{"n_kv_head": 1, "head_dim": 64, "positions": "rope", "attn_scale": 0.125, "tie_embeddings": false, "weight_decay": 0.13, "schedule": "wsd"}
Below are experts of layer 4 (counted from 0) of a mixture-of-experts language model. Rows are named down (a neuron's output weights, with its number) and show model dimensions 0-127. Each number is 500 + 25 x the weight over its row's rms, rounded and kept within 0 to 999. Numbers have three digits each.
Before each expert's rows: "raises" lists some tokens whose logits its average output raises strongly, later layers aside; "comes before" lists some tokens at least twice as common just after its tokens as in all text. This comes from a sample of Wikipedia text that the model never trained on. Tokens count by the router's weight.

# expert 25
raises: "and ", "(", "is "
comes before: "(", "| ", "and ", "H", "B", "K"
down0:514546503504478542506491503493471538476473524515527518458540475489527498523495521509475499472499523514526444491479479499537483489521548528503478490525505557499473528540532538462479497490478495525473473520512473506496486542452501492487524516508505504509517473507436474503481501540454492503532520462519496474533520476483472481491441511476503479489533513537487491524503499548470504494528

# expert 126
raises: "\n\n", "\n", "–", ", ", ". ", "."
comes before: ".", "–", ",", ", ", "; ", "% "
down0:513475512522490492461473467518465497502461547537496545501455490497500490516465491514487469500511510445505484461487486506468511492505493499493489518504458513524491537524484442459563523521492483515503482507521487500513508461470458519498527541511526437502527515539547523528534485458484525513504497516522509514529474486478471499512492489474516506500491471496502489443475544541522498528501

# expert 84
raises: "(", ", ", "is ", ". ", "/", "-"
comes before: "of ", "in ", "and ", "(", "States ", "for "
down0:514496486524510447492476450478526503499482519482500505510523544485475519437481477487522522518510537475525490518504458476474500536516467500431488495502496506488495476476526520524491493448488445489549494485499494528462519493511466510485504518470505485513506476537497471502550534470439514522531450489537503481519529515499481459530508543485505491481521474502489502501498477518519491550499

# expert 14
raises: ". ", "-", ", ", "b"
comes before: ", ", ". ", ".", "'", ": ", "-"
down0:540498513488518485496465512512536496523523480474470468479478479494514535524519506479460527527495487487508512530499452491505521506508540536524514536509470509442502532478514507475521516506528427507508495486516487467487422527466478513517479486491504524545481512500475474532511452539517497491475479480510533477528535472519547507500541466521486499500512512486518512473474479515492516444492

# expert 40
raises: ", ", "-", "t ", "ts ", ". "
comes before: ", ", ". ", "-", ".", "ad ", "'"
down0:536512514499509486512551528485488514535536526480489458518494503539514512553520545504499496497519528518525506510495513507466498529515548510530469508518500483543522485482495535521517458505509472529463480507536499508511510472467490460483515508500519516491493480493458498541453473531540516488541488490508528531527491535485492496494440503522494503488470523531439460460534492486455505526529

# expert 5
raises: "– ", "w", "(", "| "
comes before: "| ", "|", "(", "– ", "–", "km "
down0:483540448512496507520445502566504470485531474498512487529494513508537471506512514492515494483525498552488494509531490528434507489502481461547504513499517460504524532516517519545490490536472486541524500510485520536495548522490496498552504499508486533500514496507485464484520508492456531490465539511528487486497478522488503477547443495478541506479489488503521507501456446492500485512520

# expert 26
raises: ". ", ".", ", ", "–", "-", "/"
comes before: ".", "–", ",", ", ", "; ", "% "
down0:462502503538486517447476496544504465464456515535485486513499518459494499451493459462538486493516490509497512520524532495476492502531456541483483496497490512508490491509474554530462498499524460482505495487527564493505551506478543503466493505483525540467505518468456467532479509465502459474471479499526497460500505475487502494529465499453473519495486525508530494504482504476502500468505

# expert 104
raises: ", ", ".", "\n", "-", "/"
comes before: ", ", ". ", "\n", ".", "'", "-"
down0:497573494516498537515500500502498529492503465470509493489510499503499490531525500493522527493499501484481522512529475512506488482566485524536519487528484496524528490509568496489462487505524515511475494498468462493522494504566474508526542528538494518488516504533495525555459541470516509471463487452455519512542458534479499520479529508464520461497501509475512525500505483495553476510487

# expert 92
raises: "from ", "and ", "on ", "of "
comes before: "of ", "and ", "in ", "(", "for ", "was "
down0:492507446496516483452494487502481536536533487502511511512492484497506471511510483541474498510459531484495485446495458465477498479516491511494507491542455478473499517578546464503510488478467511466487508509451487507509454471486500503541499540501502489568524484496494527548536499522497508501509505455494491529529511496537488464525531533517517495457460488504497493481484520506534508510478